Experts of a small language model.
Size: 9 layers, width 192, vocabulary 8192, 6.85M parameters.
Experts: 16 experts in each of 4 layers, 4 picks a token, a softmax router.
Below are experts of layer 5 (counted from 0) of a mixture-of-experts language model. Rows are named gate (a neuron's input weights, with its number), up (a neuron's input weights, with its number), down (a neuron's output weights, with its number) and show model dimensions 0-191. Each number is 128 + 24 x the weight over its row's rms, rounded and kept within 0 to 255. Numbers have three digits each.
Before each expert's rows: a language model's description of what the expert responds to. This comes from a sample of Wikipedia text that the model never trained on.

# expert 5
It responds to: Infobox and list punctuation. List dashes and colons in infobox or taxonomy entries (- Country:, Order:), table pipes at row starts, and mid-word pieces of names.
gate1:136125140114128159167169114082104124113095139137104132108108140114150096138178134074147118129118109092124093114128142146095134144115161105072139115095121155141150115161142128145105146167112145161112114145145147150090099113071100102128105134125163140125089153174105110090145091128077131118152139129142073131140111138136124132141148125145152144139129172120143159178101095110142122155084116113148144150119072145146099132155109110160180088112115115112121126137142096102140088117109145103128117146094126119146143150132120107127154067099092148135094113113109127137145100109142150162
up1:153107124133098155150102118132101160201162123124142117126135116132123152109080138098143081112119081126164139109110161157079100165102124109111143132160106135131107114110160133128102123152115152137167159137122139186180098112144101130090148125127130133138152148135108118141128117140123122081095114122104114138157156144121160124108116141127156084122066127157157086127117144143104134126105142076158113165138160160112127117126152104140094132126113097122118148132146103086148149162097129194089146155125141152107131107126098122123141069145148100115107135097139134142113086098141144108
down1:146130141137140093140187113106107140143139119163117093087166109121113171164181133151120116149136124119135139130123136128177122131112155124128105097159159118141094121148153122108080106091145152103114124080109105091121100116094124124109138126134121151099089157148081103175106094128119122108122117118141122083128132175088167095188103089159100148116102141115117126114121106068137136143143111152159134167157169116134117115148126115140120142105175137154104094138115118143109143110128119085138140163146116118163119100134146113109132115141136156171145154129145170098142167159151153144
gate2:146136130101127134130103141080122112141152116120128144091100129118142147085097111113158116130130118154106126108146170120106100128121174173086154158173125117125111107167160129148122113130112074111088125122109102138181121149146142169141143106122104173118138148149180097100091153083117166123119121138087132125142135096121149160119172146150122138140115099136148089153136118094082107124132154155126145134132132192131078107138142100146145106124108083127109099121122143100129122117154177140140149135154134124107117124127116139181167141098115124148119067109139131139130096155158176105
up2:141139187127119134098184139156129153096128096135128145164155144123117104158123162148110123129136175159101150141115150115156102181167112121122139155120153122129131154119126105142114153120145156126157119103137160127141126143119143145138140108158136106117159131091147144132186107147130146152106147130116188133153176063186139110146186139143081119116060156158123141089146122142095141167137146112150148087115139138145100096146125134127096149161162128118171145150159164104134147123140178112119114117121163120145143129109129109120107118178128131112134091089104118144123135120124127133
down2:108125148123107153167126121105092115114177133124151167160160144138096126096136128163162135110139154121117126122097130106155149121095099160174112123129074121160114128118158144106139099093115137134129105124169142144152158060152133158136150117116113104120169165106077113141123099143125108106100128106177087160129148126102126132101117127136157143115132123090118152120116125120148155158111138086099150135138091133145075132153155148147178173102098125155118158165096119178173120092149125111130122141141128122150129130121132111152170103130101134098138123151140195115164119094124135124
gate3:182111133123092070086155143110114062135133141112148122102150128099171143104132129126140143135138119124136142126122159124145157095096168172108079102168104118135132119125149122106143113106120054115135113139114126107127132152111179132111152120120141135131132098116135138152137165076078109127131129154087153080107129129127109126137178122131148158126128105121134101142094113127125115153136181112130146168112109133149123113139115127152106126122125100145148091123111133097153113103179133117128096135145179129131179122152127137137100098092113159149141100081123150127167076137172154129
up3:084136094087112160129132163119136110108106163102124164159150128135052128116154144163157105136135131100111101151117115128142142107133101122135127104117121085089149142135113081147115121137126100155113083125140117119135141185152129152142116140145182091119124111152108113137120113110120138121137095162131099162146139096125147131113104115085104095076179104164120120140129133104182153160141176112122120145144106134110160140179129110097140169127129139183112069110099141124051119163137140135125117141141161152124091137112121110141118103132107125141130147151123136100104131114131103118
down3:158133148107139110077149126143122147105086118144174104073113123158105091138154092135161105095125121136153104101137158143121112130136182117116162119156117112117064141107114145122133121128163127077131126123134180143152178097154114160165085136138130139132170094134089110105142148126146151117114107143123153100141150111132129138151104101143164077147138120118117113130128169138122118117142113096173123140104188088122146147154111131121137103130089146165116128128171113113083094097141103115143141103153141099123125072127162132152113138116094131164128146131130142125127095086146114094

# expert 1
It responds to: Prepositions and connectives. Prepositions, auxiliaries and clause-opening connectives in running prose, such as of, in, was, Upon, According, plus commas after introductory phrases.
gate2:128115134120149158114128144116161130114138131133109131145108117154125138104092130107114137121099138104110152107158156163131105098167160092068155105097124147125143102125150117086162137152126103168163125116112116142104132113102139140140135118123147097149099102163181128140121138146146129076138109113130143120149146123101101125137123116127109166098086094124140157142171141129131114154127117149116126148188152134124161133126080156133103079142092137188131128163133146107089079121170135093070137115157117179136171073141138128117111130161169135129136126117117118116156083157081141111
up2:112156160097139150145169139104116147149123148099138162135104111174128170115151149127120130111163123146127142143122068150141136159140098123135132095169099123115139088133134148104099127154121113142104149130147088107152122118088120138133147116094162143145155144165084145121100149175135165133148125151186149125089160117130128114117149089150138111135087152169095164118121098130130127124081143147142166116106161094152118108108148117122101136117154172176170104099101130127151152137091113146147095110095157139145089080162148138148125107131153118116073125117105135120150174116122152143
down2:166152186100134089104144140176155090110125156145105113146100131128093123140124151125131117155124107093106121126119150119108109140148121116095149127082141136170138140090176107156156128171114147126110094139093135121086113138140146136147155143075127086102137099136188129107149109136138103138152133168132129114102125130120107110135102162174145124133138155103149126078169105129133111104126123124105150171120150167116139161140130113141101092120192127134118144165078165132107109176135148113118159130135077135120162158085102153124135146127155125113135092136162117131113132133091098117
gate3:161143140171112132125169085097113147119099183173106140150101123153094116110136115110124134135146143072140147124102135129116072159185160136142167115120170109141125112096113088143110123106075155134107168148151136119152140094119146158111128146123160111101159124114089151131126146120127108105104081096137133114140093103121111168189115094100138119111176141148099159149147138125166087131113132115098123129172152146132144149128119112101122138116130115112143086107096147136128150103143112100126157101183153131109117154107148148157153134144146147105131094098112152131121115113157123166
up3:095098153130089115157134124130135116135127108141140155135107152107150141125097108131136148078119145133184142126130133131124101123106143083118126127163150095099164146129165129123130137118174106144148084159129126119139075107135129127120092121167108153160109168132121138106155099175144139144130124139098124140140134132120170144131104149137145103131105151143136148087129103124080125146159100092117150117100142123112157104106152127084140130140129096150135122148152076101111164127103135126071107101110133141153087090138140109163074153110119162106119207164143112143086156157077119104
down3:095141127188174121089121133106107113144126144142131131147149124065146144145130135141115150117173105119078124074143102118091088109123131122143149095133135133139151096138079123144134152128125136127114169106095132139124152092131163116123146131115127113073134082135101139108123083105128119131130168090107113110111139154131123114132107117094123159102134134139163130156078122135155131098172114182113136081088122095114141136107109112128147124130065126144094126111113177123100118129151108110129112141142166129153148167172096131179139110126129133111134123071124118119127076128161120166
gate4:121130107123153165131113095135130129123137158134092157177115127144099131115141112112132119150121130146155122117129133077128132091142136107130145056099126133109110098150142115106129133128080112136121114116137113107148130071138085137083124133113122136151098107176103146094064131140090147102160110172101161119155174113084146145142166129169152128092103096132155146157114116140097129129114120134130153095169130083124139132115116116164117125178115116173117101159118135111104134107149139096061136138119139149105108170150141120188114127122114161132108112122139166146116166135096099136
up4:113110112134116157070165099149131118077121123129100097146124145141100101113119154114127133147158138153122123130132133091108105147123138109096178150124088139168145171108154129121123151132117126148181128100141076123145130152155091140127168169143151154127072094115140138138092122142161159113099159097152150115104158156122134142125136132128111112178106153156130137123090125105115107122136156128136181107120084155127187138162115145101110164101131101142131159131134115104088155128147123154119114165136109117129089100151161128133137156083154074119113164125156147120138099089143090130
down4:104127085101166130150181114119162147102151117080121142179121095128148155168088117133143136123110095100081137158105110106182132160102095127136134129135091114157175099099100134141152150104094116136139139089098155159161125135170088151128141101141130128159169127127171146158088136078128139118154094136144126116148165135094118122118155152132123120092174127090163147120159104134160133123112119136141079144159098095144118120117106131148119102085149153131118116161101117138129112120102119128115154103116102123103138157158108113144138114135135151110102150151107092144135155177100128123

# expert 2
It responds to: Articles in proper names. The and of inside place and organisation names, plus prepositions before them, as in Republic of the Congo, the United Methodist.
gate1:102132124151103135104138137187123156171132147123122154107122117128114119132171122150131074126139146103157117144143104116090153139113164086121153118111107169083052117113145151126093111115142130118150100134078161160131101123120141155140137124128101179135122087101152119117106092108157142139148092139125139124150112115110139152138134139106109129172131159169114075171083145117136130165118137115128081134142159145139131140120133102115103120154146162137135146149118076133137125136126120145093152105126090124098172144142104137150157196141102132130156148145087119137106112141193143117
up1:143154124122135130130113144103126128106137116145116167149135135149136148144134121110112112118090120147113133134098114163129178091115112155134121131134163104075126135159108122121081126142077132100124146112143140155168137129120131118114173121137124114116113121110116137134115082138157175163190173170116165089137109079097128111086111152151133152124082104073180112146132094115164142174135118107089122112107153088113084171128127145102120109143135125129156107105108149112097100167091112123146121126111115148179151121094142139148092128111112099140123127095101135127156082117159147085
down1:127129136107127159105135134157126106135132160167129129113130151127123117100112097147075116091136101111160123168186112093102124144083143168097161112104109114176109174108090131146122159084131139155181118152082124090131104167134135143080107100102121134119159078135165126149145126146090142118110113106135127123110155140129118153146103125128121105109107148124105119119167160131128159125176123103135110172127184132122146110103149141135103135118144110079119154105175125066115129137132124165126116107165105133126115142089111132134145154122132133169136144125172135096073133121107120129
gate2:096096114125179084154138133127100147101123142127109150113113136099129122156135151143109145110158125083128141155142139156135140099094115132107139122139078111125115123103145138140150092115100104123143181104136150145132106163088145102111081133136135130121149125131089160082070113121120055129133110122140151107093094151148124136103161159140187154158128084140104117142138095112094144109141119130114192172147096139131134134128116148178113136123135114154155100118094127093135158146136151117091130159130084154119112152141145153139140156160111155127152131147126142097151122101079091114
up2:142134078168153124130131135190172081093128129147131087155114125124109117073129148144126133130149166189129126167133141139179149125089139115153123166115095160106116145148158111163143115113123123122146124124100120113145139128131163125106159159099109122122144131115131154129147111141138132119138108150141084120167146157088116094127139117159094098103111121111123148112106122140091186135163115087127114172125151128129129153126113124126125140130146101134157139105115107150155085148130138143110114108115125169076068121102162112149148113123178101119131153081107175106133100096081103129
down2:107117134089091170114126131147126150098122132124129152088102144167173099105121096108100105126157102128073102130100163107104116134126116098104181127123133121128116114146067120128157136142102067114163146122098147115118064174076148133152114129116096152115145139160151139102089164132084132143155134138155146141127132138129107100145131097092120127165132101155170139093113146168164128099132120144121134096101085103164104130103107134102167140141148116122120122171134132108129118157143135107126102134149128117121153106103108170139108160127125115104117131138119127095172182093115136120
gate3:122146141125142113113120147121127139132123136128135154146093118132114091123148165149122103130135122107174134104121125113147117107137150115144097105109073162118128156130122148124220133164145104151074141108081145102142097158131119082140126123082121094124141084150124150127155131146081142120115132164132157099122120092116072112160130158131089129152166131125129109135111167136164096117124130131127132148136083130132140192096116158117106142083139143139145131120143145127147062114186114137105111099104134155124129128124151177136139091130139142171138156128130146121130105164179165133
up3:138109133138156118084144130100103144106120068121128085124128101124152141139110138076119131107134132123158125105135117147107138122094127103128149097146136107119120153118128097138133136119138151156129149157098173087107140087123124151122091170106160079148116130096144120079077168132148138157111144130129068130136141143165142126175119149150159121124111107160159104120128138105129147133130130119118108166099111152123128174119140135100120134140154127166131095145124121134099133113113155175090112197136135149072174187178117115095088126106117155095114078141138128131150128103119144113
down3:195096133135106133129106141119160111097141136154115133163166120157174174095122096163137128102074070120130129157117139104118114127109133146132094115157123122121120119106165108132115147117111147096113116160160134094112169132111150121132118109091131103117186114112125161131134094118085133141121117116110153101131138166096134125114135080138146119095124136102064133114103134122170100093127136139104106118130103139138138120130081105095159122112095101107048139132170111118099118170086103107131127127148140185140114073132157133128133090132124145140131124106112137095120158131122128134

# expert 0
It responds to: Mid-word name pieces, digits. Word-internal pieces of foreign names and rare words, plus digits in tables, such as Li Renz-hi, Byz-ant-ine, 87.0-3.
gate0:127120110119098136135178101138121133097115136110122117163148145145100126134137156087089120132139122104135111094131132132172154131116110143100098105134144144152109108102133172116116135144147117113113141146174153148079077100121137130117165163118155152111112136096178085101116180124139121130107193127102117175126164100118116109138127136121145128135171139155167085162163167105122107136148123182117134102155163092084144115128111095109112120130160085087143158089155122154133160151152121106155127087154122097083088147098130138102110144131145105130147147131170129145118123130130149120
up0:110130123146125126137088126097149126130140145144124102134083140129101170156139125109158163143194132131173082079105143113126134146128134170125142130149156125125118131159149135086158160137106159124138165162096114120186139136159134094132138126139100112162112118115120174137133116150112090100166112156143139164150107130144110159128087134111133151137156113130145131150143134117123123090147167123093132167139141120147153128141112099127119129151174115092137147118124174139150114135113100077143123127112109075120109170111113135126088118116083117178180111133172159136151129055137133107
down0:120119153104125127079146122156132150084102138153151144127122116134110115099116092092089117137103149161167141177119089132142095141172162139129165116155117143110134127104119117137131152104087110145143122136103142127179114123122081136112132152136154157148088132117132138126134191117159196134115106114105132141172160124088100127124130055115104101121159118178093135123114166141122122161130094121149117096113170134147136090148099108140125143145077133115118131181108113159114137088133139098110135145125112156121099130126137133117139097085134126117128099099105100101130190140120149132
gate1:112115136108149129145136111132125136137157129158128124134157117148140101145146099110160141108125126102148117155108097111146124106130104135140124114136089142120121138092123105136118115173142106178135048135127103082127186081093169137079113117125151118206115126138162120069131139101090127152122119163204159120081113158088156126139092143130110150161126142120173130147107144127112074137140141130119128145141097136115127101135107141161133143115123137137149116109126099134157112095150132119126134110119148144140163128097099155114082174074115164134132159143123150109120096146130127127
up1:118108120130108105142159128112134140117142095144145109111140139124117141149173129111117153096073131138158128117153141118156176123116144136127109082148075128121145145163138120138169107131158100147164138138118138126114156107136181142126087142094099109163161108123145151110096131127125153107127136118155160152091115059114154160101084115142088162110129102196091102103153120146152144125125135108120095116118101103163126120092147131135150146109131174131138100145082139117130154111147129158148126110087086102155143137173130099097095150151143122147162120107093110078101145108097135143
down1:158117110130146114122135098090146159067094147106112166120138099137114144114130112145158132111157130128130131123114153142194130122138095124124156091095083139113123137106157151134111115115128120135103054127141127113123121090110082127142094134134142132094123107143114163080131073143112163160138132115111128130141179096092104147121109106130102086129133128132101147099117091112134110134101186137107166162133111115150075120149129162153121130124148148144127143099123110143092084104166130153141138137130146155104155132115131129172110139054136149181157130143123139114101145137150097099
gate2:147158130156141144126140089092082092115139145124128124136063150108147131114088196158155150124105106151131137125118109114162144119109168123123148085145092132151115117123137122176100124085167155161094127139187110138108094111135126148115101129116125109112135053143146075143130145160143151168104189125148103142126123115103090125086085120111139099123099090140120137147134082098137109118143099116118117130148128134125151106115158152144094160123130127116119114123148137173153113143129123126127144109134111114084124133093148102068102122112156087155138140099132108124120112129140126107
up2:129108082108110136101148124129122201150124128113131131132144137101142130145119137167105152133110177159095106110137129092140092132123120129122128163123122151077129141112131118087166140105136116123133129110132118084180133112123154197131119132114091119101124160134137130161113135151130128145131154121141131167121112080115180117140131143144105128151145131186090076157111133136180119175118169105160105163092093136143170155109142125124162098097123139136137085114112113109104152114125112118126146135135102123154139184146188113118136149178164107119155134133161123138104139133099151112
down2:130139164111103136163140117133196121118098147168074124117116143138125125118116111127130099156156134091129141185117130141114110135122139173177137097096134096129134112109129115098123148101142143099149135126114138128089188136137164109120110118099108112112109129155165132169155154106099129120111178121101125154090135163108141083158192135159147124122139104097095133133129160126144130146120125091132084145146119161144135139130132105076135104121144128136128118133110140153091131140081100105125121100091118105094185163107101151122139118180102137122111127114092131142113144106070104101

# expert 10
It responds to: Spaces before numbers. Standalone spaces, dashes, parentheses and initial capitals before numbers or units in infoboxes, tables and measurements, as in 381.8 PD/sqmi.
gate1:102084121126122190153188095162147098128108092210112095131142121155118128182116141142140141128136158124140143154131150112098142122145106132107091171166137107124117127166161148154134144124152152118132120073132143081079098135109134146152124110144121119127195137117134152153165098151139112124166117160128093153116150127132093106137110135155153133142153140164133132157143114109140131124058154140146126116126132095154095128140113136157137117095149148124136128118171158120152124131172127142125127145108140124130100153136151125148096144137161115164118123127146143159170101145169164149
up1:084122147139095154085146150102119097102141124139133147121119105125073102143148090124159117127126127182126121134098087146144094156093117132116173137138158180130096076135136133119128129112133128140089129138120122123136135206138157089121163146127104114124138143172144118130165151079181154147144179091139163155119111105132111097112144110119125161127150130138128125155111137106119152099136106129145095131136106103113093128107140187106097161142100124084142085127074137134122115169115076132124126095127127134095113108135179145122124153110160113126121089132125127121158137143110134110
down1:179074100104128126152193137131127145116098140141144151141102099136132172109135112116081127124116124140097121072113143093128146136119116161150128135126150145123131146152088119107088096170131128118148174129148156112139114115132149129169118127111147122102099088109147113128132133165181145161172144127115144112151146128126118145150099156146152139142133109133147106098132163137163106148089098184120113124163129153102134128131112099129120116123147092077116104132132142130123177186110158123170100155086089133141151131089107156154108158113111116165173121125109134123175106119106101122
gate2:142104101133110138146110155152138123137134121170118115077152128100129146143137107146148105134138137132169127080062177113136134120102146131116129103160173147098130123140107136123137171130165097169134141141135141108105092168148123102094158126124104182099165132114143141195124112114120103141117157143179119150155137160129121154108114102114105140111129188149145112134143147105146136105150132124122145109149138141123132145094124125163084157118135125156155156173140120123125125123136076132135110209131157140122126153167127148124133176139109124127181141154135143077165139169126105127
up2:111158126131166140143122089110134168115115126128075112129148166099111161119099167152087123162117108119094118120129162141135131147117113150145131155160129138105148147126133147114139126084123079110167119165169122109108134163154061149140121136114146159137115144126157125154111129087128122126079104142123137149143165173138155122168108104135150156167135156139136116156183125114137094143155090080102114111185109161139151192135146113122163137146154136104143093151094132162140129123094078155152107121138141111178145115129135134130150110138103107113106109096115139118128112139160161133
down2:153133133148140105107138128132096116138140133145145080126154127129126115116144118144096101142106126104225113174074117148108134160091129092149149115120160107145162090132129115124178141093091121144137114123095124102139145151078154113127086151152108107138185120109146102159098143165140098121106109165134133131156111144123153110145103124131147118113112121137134123139106140147094142109127120131087136145124160127140131120170094149132111094119157095147152113156163149102117103126151188037125121138099116124117102126117159125166150130153130161131136136101150127095125136133135122075
gate3:127189124095131140106068122152169106114116138160130130105134113124128092129106139119115132113115131109111112107142109135112100123129136110145132101131124162122081113188200150128146125154114140138127160163125147141145107112104118107066137152158129152106135137107135160082128071124122152126154128098137112128136153109105133097104163136130131155162104154134145109137081119184166136110137137094093112130120084154147120150174129106132142102158119177078108131163116140119152123170104083130158112115120115153063104131132126109124115140148131132102097121145117136145168090089146118134
up3:170158161125107143169126137102162112128133146126117092140114188132111148128103170136113125105158091104128119133133056139130181123174116089154170113127174138095108141162156127121161122140133131145136099133135106117160136084095109158128122136118136113134137115114116149145145129131153159131124136119128118129150123113131132095115182128140161137135078135143136115119118127155134135143166101093109101150170093100121154129143111122093107135185142099092102130102129141145165099134119121147171092150084091115140141143118115135174142145125162154174179145112128137143168140083162096123
down3:124114130106086159100136138127136166131094113127120137110109145122116137150145137158160152141121100083135125128113165071157117110142116101119127103130135147107095157171108184127171111142101177146114158143146146119127164124131079099129143144102062147114133141126128128145124080112161111178145118200115134147178162164106125100133114141108115149106108093126172127131105147094164147122115159093106117144146121139122112105097068103073159131114118163111138118148118100139125121131123177121129166112137140112143143127118118113112112136137128110142127151106102141111121118163153123063

# expert 4
It responds to: Name and month pieces. Pieces of proper names and foreign words, month names, and cells in sports and data tables, such as Mac-au, Pin-to, May.
gate1:094106161156102127147117118197113159134123124126160124141114147089086124097143144139093124129143131111131130087119128074147108141136124134182158149127135112143101106099105091095151120119106124127097135148141105140082145143125145122155122160141123117113121112120136105157128122128118097135132104123093133139133117104150126122126119113175121070132181151145114118188171125144122131143195144153078128134123181100130099088146082092129161137088137141083114149097126135124132128102109140104158132139106148117096157114161114146116106173140149158135144120126154157139167104121132128057
up1:102091159145145107133152127125124135123146105099161119098131125076127137125138178117109142133105077143104123120133102168162126113124185123141154171095140149184109100123076101148153123112122169123106126160107140119075131159128081134166106106142166101090132113112151115113104145112108136118117145153106129096098129111060151103142133164143140152111122101148101136149133099100170148125120144109126178069134143142122128108138166110135116127115134117127142116122159117078120119129099145137147128138148149175121134113134178136166156128092092111137133113131157147139156117151143128068
down1:118123114109112161148087176128129159152149130095114168137150109097139125140151125101109091107140125155146105124109109134133174146164106125151099168138117121169119197143133112118123126090139165107115157130096156151155147191110107152105140124138121201130114141109158113148148111133106119125155095146139106130156149119142125160085094137085102143162079160124129117124146072114150142131140147148132128122135113103132131077141132154141148163149134138129139154141087133115172152074111126133114134158165153103146141166122102160107130152103104118162117139150133113123175162119128106161
gate2:164143122166114113138113078115095131128119115121143161155101147114157107138132088110169115158113123109136128130136161125131152148076132126149117127134144130095122086183128129144122135118190144131149126146174152130114120132093117138161139114126169114105103127127133119126125111139125054121160158135126097138129137128167147082147155148185143119129124094103067154115181070114155123114176146141129126115136108127124151114133073149101125137110148136133153162097089122158107104120141142153138101104150142083135129148131166128101113102154160126069089096116163130119129138145159148127
up2:127089158122105119124125155135096121161118103125121151108127143166114104136151162152118139141100151125130131144105168137142146144108084139109141219121129144098121078125122175142095129120174101065140134169134086124119107131119123156112124137118107118115098143117132145110149136076124099108115167138085110145192104100102093121168110105103094147130112139111145162140156125129137119106126109129110189115128172108111100099115123154133100115135121137113145135138141170107137137116125169135124167144155090097147173161120120156123085125137122099133101097129123121092098156164134157145
down2:123146123129088131149080117153095122106105131133142110177093137110119161121161169102117121077131143142137132110108159148098149149138121076118113094124125159111087171127134135136123141139105142143073135177108115140134139118158110145081093110125151110134152131147119149102145094140121166111128088119117147116124146132182181117104189177138110135136066129065094178105124121083126103116109128123101161109144113084121159091163153126102129144105146093130145113111119129121119110157149144157143133147167112126129092109142106126121130140118128103110141137092168122153118117098147126145
gate3:119145096075099133149148128129123151117120145137158115144118138086147135110092125131124084120136154109124161096143088136108139131138133072144122138150118144154113142131148150116150122101078149165181127140088128106113155144143145150141147135119117154167122154137148109147094104097110130109126132139096145154121134119152117147078094113108184091124119137110105102162154120126152098129139135150125122169132201119125155093170117088144107121119153097151120136092090108126161157125113141160125114182096146086132143158167165121138109116146074102149117181114124114147102150137083110138
up3:117136077125121134131121150154093128129087100118167125164102085133097129145121140122148113123134110143110088166123134140154106077131127154154185138097147135139119146115129129116156109155093188136130099131110112075066129109138152154128159142095150088054122116111106123087150109145173125138132125171107128159137122107171136148113118133098155124147132111117116113143141114149110148130124156130175117103149145106115133122147137148121121043113122096117120168154117128083149130107150118143149119149115117166177107115121111125139104128131139135082134172163173130114137100146128139145
down3:145094155144098106149102153096137106105159169173103138144144175139143106108105121172093170135146132101104136110153119152131120159101141129125145104148127157103132122123160160158122093086172101119125148152149102131132147122076116166120108143114112127120127098098118123163092089131063100141170158124155157128120137141107136123105094098141138120156130150146137132107142129155147070162137142113128136117157137080115139083123152141138107135155120143138146133109146122082152141121150114176152098095113114085165149110113111127150144130131094103189125124128110158126079173108112135108

# expert 9
It responds to: Table cell separators. Pipe separators between cells in sports, election and statistics tables, especially after numbers or names, plus closing brackets and quotes.
gate2:135133162130122116187142123099094081118093118182153140141099129133167124134143098161116138108129117124124130165087137145129154106149129111136159089147117174125126104149141166133103113137113106103136127131105112136109121097136156170117161118126059118168089131155092114155124161100162095164140106139143190098111138167122129144127073113157124133108151093129163136161131141145091127149168139134107127145114094161135110102144111161102131099077164110096163155104135173153141128138116139129162126188122149108118122110135164110125132153125124092126134130113135117138099144123139144085
up2:140166174119114107103157129178150149170103100157125127154118112146149117140122160127122139132143122100140107140137128128063151121163109135125130125159134138116118136157119093143126157154116166115145132115151174138190105161134164120166153133119139160134134150105095111158182117112127185150136113055104090132127151107144163137113149133077159141129097097135169106132137111137157165143116149121127121180156168174156141117102088143144108122094133141134115143133127108115125105146128129114116135100121108159170179168135125136137125128156106129100124127131119094150176132102171108125
down2:136116119084107132124116121148143122147140117142100104141145098121079093134162149106126062197106133111102119144151107110150147181171126153172152149130122131126111153150136159159115107080103105161105104131120085111126136111112120133156105116119154145135140103175100082113115114138111114115095118113119118082126126121142129133162115104175117141170142130104119178116128158137148140156147178111141126097127150118112101140178122136102130148149122164167155113139140136137149159121109148145107135125102137161068142111117145183122150085178153128124112121085136144150142119173119107139
gate3:149162165135099130138124128128132093116102090109139129084128153128168122138121143108090156114112186134141167058152148098131117111140139114153117104136149121114125130148091128132102127078103134136117155092094109132126111168083126132138130148136213122148110137130173095099149135160141079139149154108164109153103113137141110127152117154131165159141120147108121154098127149095093101102121127120134098133123149117152118091126128112082121159145154111112151104101185161118118139116128172119142116105148152141136159146093177088143120139168124123126158136086145132180129149139117130124
up3:101100082139163126119132096120146131155125098128097128154119094108116164145118121133143095174109101119133138119149149145124123127110128153141133100106112109124114055122130130133136099132114099123104115093148154076176144121143135125087141085159123127164160135133106106139149096099124111101129161119091083090089133137131162104131101154136156170137141125115127142142114125143122100106131092140110153109145121138127154089111098095160170136118113154132118097082134121084141176134098135138119122105117086107084161114106133127093132164099118101103058167141151099088096097145156126112
down3:134129167146131134157145129161116100125142141128167129152088129135149095129126061143148161119134112101105116075149126144162171104149147122115119105160130144137094158113113141134116092118152144076107121131112082099109109167093140126160136170081153098137165113111114137095117149133132148154154135194108113126114145116169114149130131079136121146144091105127139145115091127139103156128121152153097095113132136132154157085161126155148116189165098103176078145092111146152105103143170111106150125109131143161137120113151115142119114194123143107121135111121139112127147141118124122112
gate4:101090110135138132096092103088184074103077141125106121108148123121136141154121135116158102123125067123112115134111113100117122162155101107127120153131156141127128110158143118135113129121120119082136182140083158131110163152152139117122120143111093117168126110108114109096155117124123117152133135122117131150170137124109152124148139127153096115125128144106119143140148162134176146127130110125111143108133138129120061105183103131149117083105159163097162109090143159148097141163116152108171173176122121187128136091151133099178123122132161135125136113127144096143132131082115086102
up4:141153134127167138121076125199127128117073105137178120150131145110144084139103085115121094183101165146129145115111149142144084120157133170134126147113116174135120125173113105142114130133129126148104150117128120134089158135146129080153118115112171104172131144131105136139095095119128136156156128110134137149151120142184101140133119161130156149118130143170119139173148121104146165091105156113118133142138128126106100114138141106130149123160144146166141155133134121129115133092113147161133117094145146148156130152121130162119117058127140157187119071151132099094102130164115150142
down4:093133134118090145183122111123114115092133160108174152114117092136121133145094130182098155122116139174126137126125135145098115100107080115142144151121110142135145100124159181130143132129106139156121097118128142131140098132133135114108160108128096098127152138099101141142136140170129137087166160145111134143156121141140103135131134144102127118105087133183076114138143138107150078159105117134112089139105112110120142152151158082087092162097088143152130119115129079139127139125117140161133161145180119074098135119164164104150111147114104133109164171139091106126133117152158075131